config = dict(
    n_experts=32,
    d_shared_expert=0,
    moe_layers=[1, 2, 3, 4, 5, 6, 7, 8, 9, 10, 11, 12, 13],
    router_score='sigmoid',
    normalize_top_k=True,
    balance_loss=0.00428,
    lr=0.0125,
    seq_len=1024,
    train_tokens=458300000,
)
Below are experts of layer 7 (counted from 0) of a mixture-of-experts language model. Rows are named router (the router's row for the expert), down (a neuron's output weights, with its number) and show model dimensions 256-319. Each number is 500 + 50 x the weight over its row's rms, rounded and kept within 0 to 999. Numbers have three digits each.
After each expert's rows: "comes before" lists some tokens at least twice as common just after its tokens as in all text. This comes from a sample of Wikipedia text that the model never trained on. Tokens count by the router's weight.

# expert 31
router:453525547548476610533537481508541486520436568440551546529529514569474431472520556522427467581462510482598587575451456552517480440396544494455427470455504549486505443572555605479547521451560533
down0:590491507465482473485491413487498512544497529428544470543531456544573465409545465517499530465591541579534590517485404472524550560476526487566523498482458437532551592545520450472446479473466459
down1:570464580517488528492423528451444545423539530491455386437559522490492494517490507488458464525488528506559357514484412491415579433488446450524539498592561534545515576507506517514524541382455449
down2:526504472372481581534470426557497494525405483534546489515557509417503542456547430472585514460572545573567622527544398489517574522497569488460495534450572566521483524558514525447528413487538472
down3:623453456581478489574494463448465464557466469490465540510426579451498480531530412479394556495576479461493430547563419485486518463526503505541538516513523512429577458558391551495479577526527478
down4:446487432451509565602504531376551497491617571438501560575379500466440409471439443554483517397491422423494480505462475490542448618491505509517488500559523596548605507473497486509606466475500489
down5:545445427553479506381554554471449430463511456491421515652427433527582540463454503452481454478410467563474500604517516575506606509528409445549503527436506554564440428496469483474465498502498460
down6:495562460461572517511470492525522403446449483567437497538498361444523476496420405537585477465459578478479514547483529437459547427516465504541470504497474514425517484526432559555411531468524502
down7:504515471550441468575498478486395485511484489426432411483490501527452526510530544565537457580460528456551549513624522510499495574589567452450566487512519562547489520510590602521418540457441539
down8:593563483494470470482486502433526457460424474523462563407498434533410498471493452437499476428503519520470456547451405518559573530534472594446524478529534553497650490578471525437513515429524519
down9:462548534491493421482500534498563487592457455473475533522531466524569450517518518474559530507522432493518465468484491512508401561483531472397572499637497486582509521492481531559493597501511462
down10:529454550390535529457585531404465441485476492509482454513455496452486486535529477537421475542489471475405518454437610522538545503532458519519532468495473542401401499492453479495550503426507542
down11:470526559539533492422435491521443505586427513493449514488460483544484524438531525491509475514471478452468580478496633408449578429585611379497477477544512512536517555528474442580451521444478573
down12:429491520515498492419479562531482484506566537595516544517422479379529459505456575571416460564461538509537548559627508459435495434539453466532528601436550546516481465506552470439499604499510502
down13:582447467524560538424487554475470532478435495536561444464521516515467497419537379481477413473470479525465512515548478461478551534479429517485440590472531513585482516481445556355472550503486479
down14:392593553475516488526487529499489517430477558509462497515493557503523404451567502466528538467431535513473484462548427554537588579494519493498552483487584509485497511494524444532508500459550569
down15:450434554502475513460397584500433445544561414498559548456472522474526519486475545530422546607568481472587496475509518561534459523579504537493595474513521519513558556496460574477540448452499547
down16:543530501621458587484536504486538516482579503452515458448439543516465488453506528475433494514537399440523495495565603417432537432489524421545425557512459524465452403587358546518502539453452503
down17:448483502399388443442467429466478537549423477575370476507483427521492484489469473482511522381428562533480442460505498572588472515504605425416499513435541554614480489437456495437568461500495442
down18:516486555621478420441452537587507519381548441443573582566463533490452374463414462531527572516590510441478532450458504502482603538499574485523562449469514500523482414560506521499507526527460467
down19:450365502550485475438529526477443485481503520424484528448541457427535471567455553465637568584444478459546568526558431476447440516501599530416456493523511493467480536492492412414467489489477518
down20:437499494419578495477580560507441486577468500489672533564497531526532456607481526529511479478518549580545522572508529474506400483420492441427540490465532522512523516489422499524578610487585467
down21:543510411535568452510496573362481533464503508516513485558547473467474504565428478508492472501452475474467415469435460452548549510542429470539440495496478537523506493512471440492432512503456509
down22:531527456423538538576483438485466436391560479518519444457466405389535440521418512471497444437552592503552501424514490546537409483498562538469615477549463523430559472504468469556498563501518433
down23:485479505470566482395495526587424525535464437544518553483486554417413485551498503492504530476493481489527540449522404485416513509531549486567572403426569510513489355512510448589493405474487440
down24:562508492524567552496514444454475433457451469396451480548512473568508530459473448522603489476481521509528426538583441531463456488477485498538489462482430405520454563460506506487485436520414446
down25:407502521547516576451506549627482551435497632495445570536491482483474474478492523478540510455476489416447536467480522510511509540466442517423551465422533551473583449540597501475563364482557451
down26:523428566474589537382520516521465525471499532459560524566548573534581519590522480559540545526444551478433524565382531502475491642503585518406534555510519453438497482483476566402479526510495437
down27:541535448515524538524536510457480589515449472467453568447470541468466530448539457581407431509420397500490456511468584427577534497491514480494406534519475501554533489458481439436513505476561543
down28:559539548436471472463447591459459393510402443577487455426522474530521484440608640570500461491477624570518540440515571533435505470463559540472433519548496517555490518570466522394459474527536512
down29:495567446535501589440493439555471462475536567509459549529403464508495448514479538490429471474550507508544504370529580511479462511478458551463554477560518536534543480482441515550480454445503387
down30:510430472492540498473532515528546480372467426552523522479577485512489618621497460466549454510536491511518452546410512611481510564516594543451516460506548558489542476486518428450560522472499574
down31:504499426444476519493490495558362468515514483511491477516485434547463521540443557488594544489492517381472490512526391513497543580488478424406481429517437433512555570480502474486479453450432526
comes before: ": ", "\n", "\n\n", ", ", ". ", "by"

# expert 14
router:432456501516420582544548486582546465599387611461473459498484495562554393416451535524477504580447492513573588581528464528601437481523494530467436459498525521471462482568525576494495429469465494
down0:483515484544526550519541402570550498462486447548496413511455481537494589500564604519508489599541513462537524483608544608562517452548414409508552530402504521538447501464510447472486479457509548
down1:453493501457521457448455453512591468535569429523553645557564472483513399472502460526459486546449538515489470534431448452531482543520509537479549495477489531513483453534568584469569497396489445
down2:504540498466549576440514437599548573525453457519545442491559568461512509486565407516540520404418437429402568505483518419538479536541492553543509476441520442535461422469493379574318514508504532
down3:469540470465460566497444450527468499396433545418545470425573556562511531494569480472477403440527485539566577480468524560494474467445493550527345514475512351626562537502508526450459506451509520
down4:471448560415461514513504456493542493563408515420471456356508538501456416523444522536483514531493483499523425459479401515500522448509521412446502490476523519477508465504473481578523512420514496
down5:544466513481480476522549499493501452399576509660408470562448563520418531450408383549465536473445524403495460486476455584462503522582494495547415522542508476478568512398452447524532498559507466
down6:435494545485443543518401424467526533614423625544456477452403496443548523504403489512449446477572378507547593485512503520478395450494553532505504502509485532547510493605489467452408555513578427
down7:578536473576452423559549554477601535464500403511470516464476459568519482550529554434523510497520426527581572463454465506426457451463533462591395565521494502426494587577507442491484629591463432
down8:578464472382445521547564522515483538591399560468498349489523582507525529505555566477463467490588526483452556562507508507540509541453469429475456542438561471440548574673483431438428540504458499
down9:538505465487466458540492474508561516564483477475567495511425532529507436496522456608527454612497435510541467469583466447527518460489495411529536470545483446499544480582463470535570583556422405
down10:420423518480467533507506533502486602502528489497458482594518479484501490458527484463566507485438471472578326570471547384538545476560608602514415566503559575484465583551435473498483533510422490
down11:498566422450551472452565519523476486499566511497508489637608558542544507555434488507482446559482513575497507541461607545485549477559358482536392474447528514537529524543513496553478531518504507
down12:464519567513436457465565524408510467525576384460573530486420433481447522560508454550469516476501552451465587459521546603478562437515562495529590525412383498498430454513534563495542408483566421
down13:445489517513495429457454489492519565442549434494524451438463374514565546531479515511490476505510437563503589514542450438517419562477533466511374486423426433510523427549475558481491470437584575
down14:445507459574448503446486546501448457467559521579476489492469514465462582597532576427495584509461507455544476518475505592496518450527590466499497519427537567470494505514513450479547540473446547
down15:576505411416637556447380539503522446592534425503506456532591430436504541369448595468501469486599532539448510476519464537475433515482477436560380607528545476422592543445488481527464518482504462
down16:527512514626512489517532505576445529522511477450526524376512543499517528392537440509503581453537471411524599401445487434384471494468616499480550514516521425578517460480477468482421476449556540
down17:528457429577533579432428446515537494459626426527512379437427519512508574504519457483539573448455519496456590603549498530443431498547574492579455394472508458469503533497464398476375403511476406
down18:541436486532449509477546469487419486564522487535549501463545524596510523457447558518442533460513491521562454577466600448515446596592511480524486497508492493493508604480472573454513503443472518
down19:425535484551484509512521537490506534574589481541410529570533441421589421512387529428438494496546449620454424537513505476564493500464452577521467575446572496498423612503559557515463493481564462
down20:546579556516536509514487517594473500480497411569539431524454464448530526615528527568480454433502541571450612535498445508389473485563389470627425456618468508472464405497422511413537443530511494
down21:497552485599438513454557464554358429519517521549434495466432449555539483507547407489407440576448521507471524593560595551477540498534519421431475496434505482454557471502453406576446460525517454
down22:408454470546455434414493377496508533485412479484528484479482433518529471487514469500558501526497482436506514397451619533550505497511496523465476506562404466562484496466417540502522535451450521
down23:544526520489495472528537545499434404422499498522472440499505537501520536608586485458535561516420474523459521541408461559444540569476458454578617534482583489499542512498521567509394469501435492
down24:523533515462521487573385430526461411464506556548484447435500561560615595464534552439510542446497475448473446495554545415519528534489530456438554479612533577481565402540495431413529559537441546
down25:447485517574490513477489529402548445540433595465483506554502522533451512473691455451528566425464450565470434448433583413549439553513440526418519480496529504516548457460461537504560494534527595
down26:473526534448538550480526513503369472514527461443478451512577556507473493460480474496506492461472482471495565556399480517534479544548498461455475552563443448449520546447456456485515485543463497
down27:442560521520470481531541494509431526434584601469465498583439526431480510608502511423458468490548530565492563505482496454434615482522446585482446500460559522538462564571602538473510463404471488
down28:543456474511524532465501560550465495621429514463468570429513473563543432502478463469446574605547556533496464574468489517431472491508577520432498419484528399582583574452512453460489484480463591
down29:451406500475514519506555453511464523522450604415413506493587477519518386450459557488394455542494485529511510397429486530472396507510447432494518462476581553592516474526587565443454630399574646
down30:512513521509445402511551561507514443531488471522505509425472502527523455462519455502509486493447465437631478461562501507408453454530538448470497536487458398479426508593530519529535517440485490
down31:505543543480485511436500507585550442510534586502442388617529511487495502432612471526487562506656492422490581548525511362536505483472418476563476453520389425431499489551424509542406532460488485
comes before: "to ", "of ", "by ", "in ", "the ", "that "

# expert 3
router:472517547506495522560549546529492566542416546511591515492519555487487473507387531527492493608434537475524488501537533553513481515524533486525500441471578547560391461544572555469528490476501519
down0:521486496467458572430574416534548577395531495476553426512505417522520520455501508569525501398413509499400390479489520426489476598491508531486465469502461512513476550474521449431543556520475558
down1:571385553543421528529501441523492532597471508480481573578541475541451420515468487547478494476477552519555499544566444452516519546474461432492554465551492562449516498460531559511507658496434637
down2:403493515532514422560449540576452488503470499554549464541521462506459523514528408492541465448533441472567507547466506631508536651514456518473497558515509522518472519590474535496528506456483456
down3:499472441502507506446561475573463463508484556547511366533499560549477414483541388440416484641544514437566486449484521490469512551545466532451491494429516517567551418467443540489580466535570541
down4:529599528413503470435455416571507552467444541450534430506564510566475478632462478471547541512498453492483523528540524524512575426511557443471431495538500461494523446509497432566430401431584448
down5:485491528477499368501429465480420477545546495465537491499562486648365526508439573423550360416440412468589504527510492560495487549495443473518515489410575536511424454495480479482450557487443515
down6:431531478577485486379542477543478445493530508499457523528471555542505406450389420501561513567561519495658404387507523512493488449528373536488522541373599492429540454520472489550428491472500601
down7:551483512475503544590543513511588428579472436451522452404455445583537579590512407533494539411492545421444459387457508522548522539486498482554523580474516505522566572547539535538546513516483550
down8:452517433490422442592503358523482510548475591516501601471457567531539436453522517498500453483608660452484536576476491508556553519445662506482465494483472566461434542424461515450563474471512562
down9:463440493407457443526542499428427566446523545508533495540490391504555495473554479503534471564483517521541589654544453425528589485486551496585362462552486544432436486511588501485471471460472471
down10:411499466548552519529597456480587474481493431426496485470449455523498498556560501456424525475502577575495553478495492593515518468618551433505475517577497467461502553481514435471490474493510472
down11:551488502544638560440519508557566468467440530455518474636476505566556467475550519388432424564544480476583510465473473533502479536531476545504419555542511456510510449506514481500444437538525556
down12:480427484565373456446532535571507545507553440476393493496536551474562522420512481549494461483490607538439400575473543548511436457490433512478521489477532522526483520646501443464511526466451466
down13:436419542394471517521545532472581575486458518436538433414546504536461414521482493462498488482491486418573535434417548484511571524480370525469432507450503531556538504468507546527481509531416384
down14:543488440525581551375449528525454452521472475542501563448466570425459531435447525488533481561475513527534429519482536500482622574601510511467642479463432453423525464426423586524477478566412450
down15:562628494599452493528568566485459510489613496515382484455531571476548509423468523561571576504550526535462564461408493562492458444605542514477552482478512482536507450488494499388474439515422523
down16:458444479422462508445526479464537654468529498399499427482533404529509477538443511485504478563559534604441421513604530430530509452410480414485445448628508557533520491428501432517478463481503497
down17:559474548544592561551432476595475566481423502541477485450516469523528481544492476397469493462507461491481405460493479534516506552372478445510555561562551505432533517518568457473421505550545475
down18:493564494491448421574482526533534547512513481443491456468526496530436559612480539562489488451519459546471539421423491420582547521508464595632538519415416562483418394523475507594463460549458473
down19:515464420451508535473516458441495470528463500528471455494493519517559460369540611526470510437442526456583501452447568441420529540410488550615567514430504518492510515379527480510531421538526507
down20:498503444583588471489562483521538545528516482517468546437487568463556528576432578487550569592549577567522425578534490522470480469490601500465462570440531531503590531459583451469576470422518572
down21:506543462543432516387495479488491449529506521417496535492439524560463451463495474500499461522468474534450579529498541549514470447564646494493493563530463506516566433458437533516478550542438480
down22:530565505512433454569452545471563505484520613504507565550525429467508486463470465493456470563390479531523478516479461541448428462423411451601520556543403492463491497462444566466512481503489507
down23:387522488495564506528511526505461564489449511569480522575424437391523478508502485516516521475457547437523501581593512527473535448559569437448530478528510478444567458445474501578467439465536515
down24:430439430394447493496430498474501494463587487516432539502426513484541556577395551555540449558488456582488508467490530520440493504496635443544371500511504517486541512498507549477555465514484583
down25:602513505491611476505387524530451530585590452461451535528427506509523475574539462424472524459524473483512445538439447576501440507353474449536533548516488485478488574458466505544513474496553493
down26:511473555503582471593424501404386478443592622506366520461484497497608604426537481514546596420507430459523453531464459455455514523533495541460463588434546470449469441418533628506533410499473546
down27:500492624422505532485533453556515505491560445509504402467480514478508530481571434517434485492518451545407468518475429499600378530600481504454488474446487501470532485521505471535525439512633564
down28:556522546494477574577495562484595516560543444453523549522473464513429458573474460467423428572511470470470452435469537576489547522557547449507486605585422507515559544546457493457461548546469489
down29:643453443567516483507539471466544445586440487565469377480508481560503385601508552602451536501507415523450612480467468518536531444473487436533441468473551510574492521539476460525444474422463530
down30:519550511456545560461535491501541452630633393489482476472499513514574452475512619421470442512524387469421544539456595457467499518534493562423588409475507524512550635481494457498474529500547621
down31:470472476481491498501532611495582511530392467545491697544489475533529530364492569499473420504518541553494515545394390499538522502523460484431553547514473508429512571557568512385571503539523540
comes before: ", ", ". ", "-", ".", "'", "\" "

# expert 26
router:481500485572511560439474447408469525640518501464531477517498486561545468468388498494555477508448446422577462529472598529584495493539586511478408547512505576527474378526518583537572523488463468
down0:435516433517557463545482545493466520357557608556473578450464505481554513496366530462543411526477525438532483428475499451504436506555481432475467498530533463497481477427474605530554469538486553
down1:484613515437494531473531471473509487497429469500553510442455522476528519489576444439451412500493499491504418474531482484451480523482493457547577460555445463515524505489543509506485556512471423
down2:562501429549469524423468514424603511514503583541475456582386554552457450440549556535548500495625477535459499516509530559495468546528411456443516492493503393485455529476584432521498499449449493
down3:484475592561543452418502479481578430453514528460545547435521493576494621457552599524522506474475526523446487485471521529460507466492450402441324518459541470542439632499530461512481581461454506
down4:491372518456533529448416568524594499503482403505410616446517493504545467550558549573446483546496558470483524578503482496495457515501523457500488474458569538535551529371498454515510511490421473
down5:455488557428470476538515517488518483486465546455461433554464479546414478461527498525458566499491541465506485531480392531535526420421403520517496538513408500446420517401577503517512566470460558
down6:409524500541540536527492447614468461557502494480480484514486468443603479506488541450499515532557540518450431498545450533475519493548497478599583464580477474459552615511494500450478577558527490
down7:516501513525494523453397441434516489524564531511515528548461441465513457516610517459432495552486476509471478569514552528518506486465544462619450398578411546498430523478505389582523593399436430
down8:455483576477504512403468615552397482486448553406506435479540522415512433508479623456535472503536600504524570550590592448459518443551558476454565546485472476495490489466568508512548580564372488
down9:445566548545481494464469490508547475542489489486508573446457515482487519470525541497562436535408480562481486494394485503425534425412524525537494520600505475416489507432512516459550449539385445
down10:360578488525557517473488455546519527514459449454620526597461538470455522488545497438555491529513549453532537500464494407425402550528562505550537420534474523387513566526512509512585493469488508
down11:518491482516484478530459482504466492514673488644491396463366414393505425632456466490525462474487436496442522544504576516600471530392444523444511552531470485472499540470487520475458504537492497
down12:526492522517543512535469478497470479527544581441514521522542483524483492487509555442515595469456430475332521470423533481421453533553496465367448597532558525555551453533585476583490545483541539
down13:389416495507546439411437458526512400504636516510447472464394532545544533463469485522502570508525456465539503483583548495577493467515559431475442541509452556502487425512385511557574635510523535
down14:570457487466532519380475532474436479583441499538531481552513519529522458422427553464472506507511440451512485522480552492539572419533533492447395569573472502410470504452499545487602503606444472
down15:496509533440524472548515513467528515429451389409506593532414510446521507534530571516563471556521496536434542445475463527493462418429517452488448612489618574445510591498438623417490483566499508
down16:507535479466523424530637363466604442626510491539501512480481423461435449527500510518432567525537509565478521555485442401557513471582473488530491486578449454583466586503581533480521568533528464
down17:481517457529520461487444458621412487489528573566524475605473546460523430424401559487550419498530554586470491468443500515478398517529547516518558487478509447466417447404497478493526558409513469
down18:525510478595523523520569492420562585467438637517478502506606463556484495534512537490475542470494405471437589545444534467435580452584423530486507564525460475475467427533487497425501461541503512
down19:482509508544452483453523531494443479477449551477550482569470555518568429503598555478464464549447522578556510460532435471531514498493520450517505465501484542607471592566461496580519468434489469
down20:549457574466535505543582543508487607548461545466527497488573559492437566495509487589487550613502437576487470522523433475502531589595461492587512551549418588506529485531457464494478511499466489
down21:511461469488523473556534488409549461492467484548461463561490571408545576427550541524499546403456563511491499608602450497441490507459453593466625447519518473424492480470500376461576479523470529
down22:468525496592507499568426436486456480541449412581543484554497527439555474550524504534545535463429468531406443536576520413550440440509492634522520504419402422540505493495506514490527516545514517
down23:528485451457526425467489415491567582496554499601498530529590518540511510551494439566446586460511438460506486637512569508495492533607493594600511499504479592455515463421425552524485435493488413
down24:417397531562574529497493475552456428485444545467487474531535532392485497469439576452455612506530449512536491420539439553518524546437514532457424527534563493437497503555481519436434460455428498
down25:515529476514495390408383497455436551541579403518514502474435485512565445407471464474459412418540410474452526431482548555486438452538532491489545461499508483451508489541453513581533462647410506
down26:558497505574521550487478453520600549524560525481528476567481489480409569518536546392450482580607501521480495557488462457547583523606532487584562495561509547460507435561476482595518490437469441
down27:456541539488457481425510488494469495437517436479512449570424471578513378462631510549489495472482556592472441507569493503591590502450437467510500664502431496497519502558513478385450507522552501
down28:493584501550498489426497488475496435478546490546513489578607494559556500481566600475476566494470439527526498379457524489538466522524549572560449474507477537483478423447489483558463509470556415
down29:498565477510444522489551501474542480521546466503564519491415461503546506512436523551510529466459450532398432350527501521440545522448510441515467393591481499508533582583491508526603504595473523
down30:566560477569520517385528541486532502477566446548520441483468497517495508488516569558537600461557506538486425490494464489508449479556559492471504440570511528408473592418495558605536528506442544
down31:491579359453509481509489417512431447552522414490483553483441491529498520631525447513520507432515480426553547475447551503494448475577481482493515559523522514569446487492482508558532433483533444
comes before: ".", "–", ",", ", ", "; ", ") "

# expert 4
router:462552577532515574572517489439508478582471569494497507512526503490525403450398591495547513532441500536519433539537476540506519500463559482471472428546562469462460371501523556513515490557561479
down0:514525609446506523454532569536547540380503543589527472459462497551503465517539539515521503614551547543519532473580486505591434401496370560496430415412642536517498421529490492479489492583427487
down1:428483490566532435521558419518506515532505469499615509471487466490498460498538523581595496480410500494598569474565571479482475545507545510496490581544456527466485517553468502511594591549515525
down2:538508528451597504514609456510531536484505496522479438423489480580444451533525511488462449626503465491512390560546609482454465488428580470586509546487531468589480504422529476479515553519469524
down3:514511528592467481457485594498420577387533525570450451541561588514429571473541544438465540575568590408488469588495562426602504495568450552465511524487544438487492490514472446516593505521523508
down4:494563440492511476588591479469534470419592483393488498633536576429546476530546545489377500577551532477496475467497587450475497489449551413563515521534565498546447540506546582477525511482553511
down5:584473445485537461459458508507525530553536460417505467510538555500497452547527567464431491611494460525462480557604481446450434456425581482470508555492526548492554498522499485533448446607483405
down6:501488556500469453487597460537490478477496519500461536550473475450551440494577524466522458596470465451518542492526497564599485522533529477507436525490429486447565546539555509442545459427476495
down7:497552343492500509565459504490503464460528494536414416551485457431491513502502526484480515558399514529587511512543502436488539437505367520476473471506457539526483509507456472527533431539463450
down8:526477532477545440536545488494483467473553524459586536512511418517432465588503532435459485473465536533593486510488520506441485540525489512491523533538531374468520494553460517446516554605494521
down9:494500505642515468434503527473561491440575436499576494490480519513509411479508570590497559645533542412654482479358546420520530429416507445492459432425443529523569485407502536471578540524564500
down10:488494516436530493599523551481488548504459523495548507485473480500496532494520439499593507494557508487394435388455491456451450517412464400557454415484519448568447503461551566461462493511472583
down11:516500452536525531463489404502526486445564504505313491482500514479523513423478507444503438478448422511583476526521433567478468459480523513463537516517432418550563556474523495480478548575520500
down12:491570505541473409499508442573475452518514584506564457415550505480434473506508450546452504511558474463521407457539394495468548497460379513496407582602506518571608480477553550458491453480505500
down13:502471462592524511474402509381535514554526550427557427517485517466472493501494564462536416503548507417623464575476508580538545486496576495525531507524425382614574494522474465482595502443465475
down14:419512564553492464562471451560553504480461525464460539349473514550505498445499529541533516530475518481471515451446391533533512493489621467437478511469556526429549442421460512449424488509467480
down15:500483497587538471480467505399476452507496516527545492499474503565515452560503453479486507544431516529528477448494458437566497527496487485495499420469547549386445475478456488600566504495403488
down16:606545483525595463524489452418439521410511578543515572658477502516441528538469462472479553589407472505470546559470508423549463498564497461499472553474561463556494482428454508540486510577471436
down17:535518432515470473468471485469520513425594498429541421540498526491605493548394528493522538581561555611494434562515445554446593511530452502552443483545531440509544505507510502575527498506442527
down18:436432476587457466534493524480387526500610551562508530562480499451575576513449459449447512407478545455502483547472487553517494521506560551547470393465427375569458541386492543489472538430537476
down19:416495575473521560530508515470473459442522481557459454463518421572483534479549485500527505539540527494546403474559490522556464448498510518437439518468451545565483402532536505514533566467509541
down20:549564594524506584493551412475514504495496529462521563461503503589543612483429496508512539489395544354508448488484518483464498442453571452495450444524435435471499467361484496557537520426533596
down21:472530504543551529506557477449482506469526503430561504552464454535561536438470420397406533419448598536411435596431470371528419403401472553463474488479495415553576588550471543481501536557502507
down22:444467558513508531489501479460487550408428459467465458581453486488461480487561493530607509512519501531544530445569438437529526499484362470496403522495467549508413575584497397444486543488369493
down23:494503524513515533470542569493526513482524571518475471542533447425453438495604473523503568540467606474510558520496497465471504582498477512468440541550497405536504511542458521602452436603502547
down24:517443480489524517485483424526411507510451475571576481472583598443566389456425419533469467541397467552522410466587528418489509543548477434578541486560467434547475476515484384486474495573525502
down25:532523479556481511466474525488448447490508532511378479448511461535469564482515476468584476519550481476573484570536419527601573435475412512561551486505536466512555575472462558569447486548438468
down26:382398504525499538539479452493497511493571435520482659501519527548462472503423497574531540486450532514542480524445510490439436575410563491523478478537424486497556556546453447447537531395460489
down27:416519547454532422581509475541505461487500487453442637529496548570492445486443506520455504452510481512546522540563460535557419558572488477448492461447575533500419456587498399448484435415527468
down28:450514570439561607540601468471485519515469433502519588494555435447478463455531519522512535509554561635510511541595509488486448553477479347488531472481456480568490521522434482418534586461516462
down29:506501489589570487538585487614531462341483471541470520551554487467432451534529493512450516502496469458482603501555422454493481586441532541521575479508493514493558394421417513453496559441526423
down30:534492505473566455529572564558503543572511457495476489505526504508451562458625469424475606494617474474523426427514649509557521411437460512475527570405513513531538570497530427520477395551549393
down31:499513407524485589499349570543594547445456538485514493485447553538538533486535435472509407532399488489533541390527437585503432531514504494466564458471490473492523519438524454521536554522539514
comes before: "in ", "to ", "the ", "a ", "by ", "with "

# expert 9
router:478507555612422603543428500481475489607489561590539529524566567587492470515430489451498434492445502567573501607446511476532450474539531550501471378516594547517436509469549523563606517434441514
down0:552456439609537401425509504513449528409470528439528493507481495531471551544422500493501494475532475430540517427454503445508502492527465488569475473515502481558509544510526438486564441465538490
down1:499560400486517531494561498491499536389498480510558564437534433498514492547519439496598552437575510534514471521385524507566557456561516428538488509537417503452497534524401512587506478444528390
down2:540521509452441586499477537423530569542513518492537547524504513507461576494402455482466424571460537506479462436487441514448531431590585446480642569548592543447546496496422491515596528407507598
down3:496481419382500504516533550475468567485500524530612445456450581485488576463496506457505550481518495479483568539630508603551525585438467564424461549510516451480468518538411496451526562577531420
down4:512600490517513520471540455476558543475522570585512490441565589466454553546563474440422476498487473452562505579514452464409535554501431403502480487517457529464517569537501394525521588455561387
down5:590554424539527570464528424457525582514584506428440504477430441532513491498497498530620561525492566463573499562546436486550481450516521556498494506501482509391565534528515531508530491497517454
down6:505628468491508472464417466506502585540539441472423488524538456475557450503506438506413438565437529554518490510492511506522499486523518480529464472516551486579457563486590528491427497567522546
down7:517522434549472452442498493478551474462489599446531557513491581359517604588606539559497476568481543495554504517407509572414475626501593560420505460517562552497500481536487438530499430442528542
down8:388625535561512443386438536618554521440496477457495531506577457518497388470538516503495508474487487561543545462503501482613509479525443484473580512483520564499556426555481574509491601546582566
down9:453562540591523544407502495491481493451505386527536501540454596453529609553418435464490544441454478539467530528507586533391416438468518523502452551447475484456471524446570469459482567472511564
down10:579558496514506425384514462484449508391550522439458436471412431448640533515550429478485565556495477513509570533519565518468533467447466508545455503536517558560376487530468536544453395460481512
down11:549500448495487470493503477496561547442534474553466458534485475550480583495478444537546493456472501524416498524530499556364518551527544531527553520392478476516574452463499382468589453453432455
down12:438556454500507482584545547512468470372491489577512512479423529514477473488503486461471530469485555511490551551474386531435463528501431479500454475502516464501474485569567495599582403475485611
down13:510535409571520435511552441511542492567512495495485524428560494523485534452546489530452484507556452424444560505464554445476484489461450454514598550547457485432506548432462497519453545450553454
down14:531563471424543416433485556521564505432458498531525486541472490465525444564558511524555508609528432555473507549515454550561473472473504443444490435500619477435569509450415433534576516579492539
down15:547511456476571550538501466601561494452541604455466403518419451508533478488460477480482527487444491511558494568548606521531577585620530478427487569447496433459596451460454388505474536497517505
down16:465508569490451452559464505535557435557505566448506575437479542451482596500454444475510511483474547509457569406496411467475473512530457493554414491512500486498458474474587493480551492511534508
down17:519513576469537529499554506537469500578464504538517470553509502444482545447497476445474510459512436498456489526601598364518527463521453437545460519471514557526461514557572452533484472558483402
down18:495499522451390523502547450464458494466456528475439518458462573419520505530504469518612452528483574456470512346478455482630572552490526551475482430441458514523437582556480472522506382482505457
down19:399535555393502408505580545446510529547509509425470456479446466481576511522567541572466531570467476512482533434509539522495479502491517460484527425592437527466519545538501581521504573564475503
down20:407436457528525477533509503548475508522459473426490505461462607552483507571412541499426462515421535562554430543495487453533512467429532491442519497510469488526528509528453455506540478486503447
down21:503540447517530647514529520595434536615425410445436461391458497539557440503333601429424480448610441465486451468603480532502467482510546445452454387555493488591440481551548527572500438522491449
down22:543593473518462489466437468530524595483520531511550532511504500545536512496470527470566416548527538420560567536660464482575538495554505522423492525594631550449460432458543450449482522383518613
down23:541474455520529499458523484511405464507552538541487539453497519532449471504404441511428422510490506410496492496521525473552511508505504497398530578501444581530473350494499483593442409523454460
down24:410536545393532583413522476500548477500508550523483429491522538538442527556466434463480542461490522495498490462579457441537497488506469488529535511487483512534473522499462478495461516484427544
down25:551484429514471464537467497523449520494516548477514550552503387478507414637448477522533501498467361481402470523546443536411518489431548448475458472496555535537520412528518510630489434542424485
down26:475511462492468527569511505459495518502566471521509465553509466456503500458455505462492523461506552528573498550497535448505552541456520507485496470392505498475541524546605543579475483549433482
down27:508449524573532531531581563533502575440585469523493498574458436506508492485503432500542520443484492483460527464440534538531490460515471530486521439625421554515469503403508562468459565464503416
down28:531466495467481524505533469444412472375512576497535469501614487499481619553511622532513504556493523551455529473503486587511558490630456574514600505569472550496497530503503442548521569474590444
down29:424483533574446510473555588533379487501461426518428469463511468488525458541522502515512544510549418597489540501502577516557497505522418510576576536545422490542498480493513456504527439481527528
down30:493508471534557412519527473466555474550389528486515518446427547531514527519508486469491539492458489411442465418538473558446502457453503478464463578559427410529512568467465491405413455489584551
down31:484527484470547454527481503480526435532515549562489515558590526525447428425524584509485519554504517457504513483510408443512511473560513536500457518453447536521611476458504419524361525491566633
comes before: "s ", "\n", "; ", ") ", "|", "% "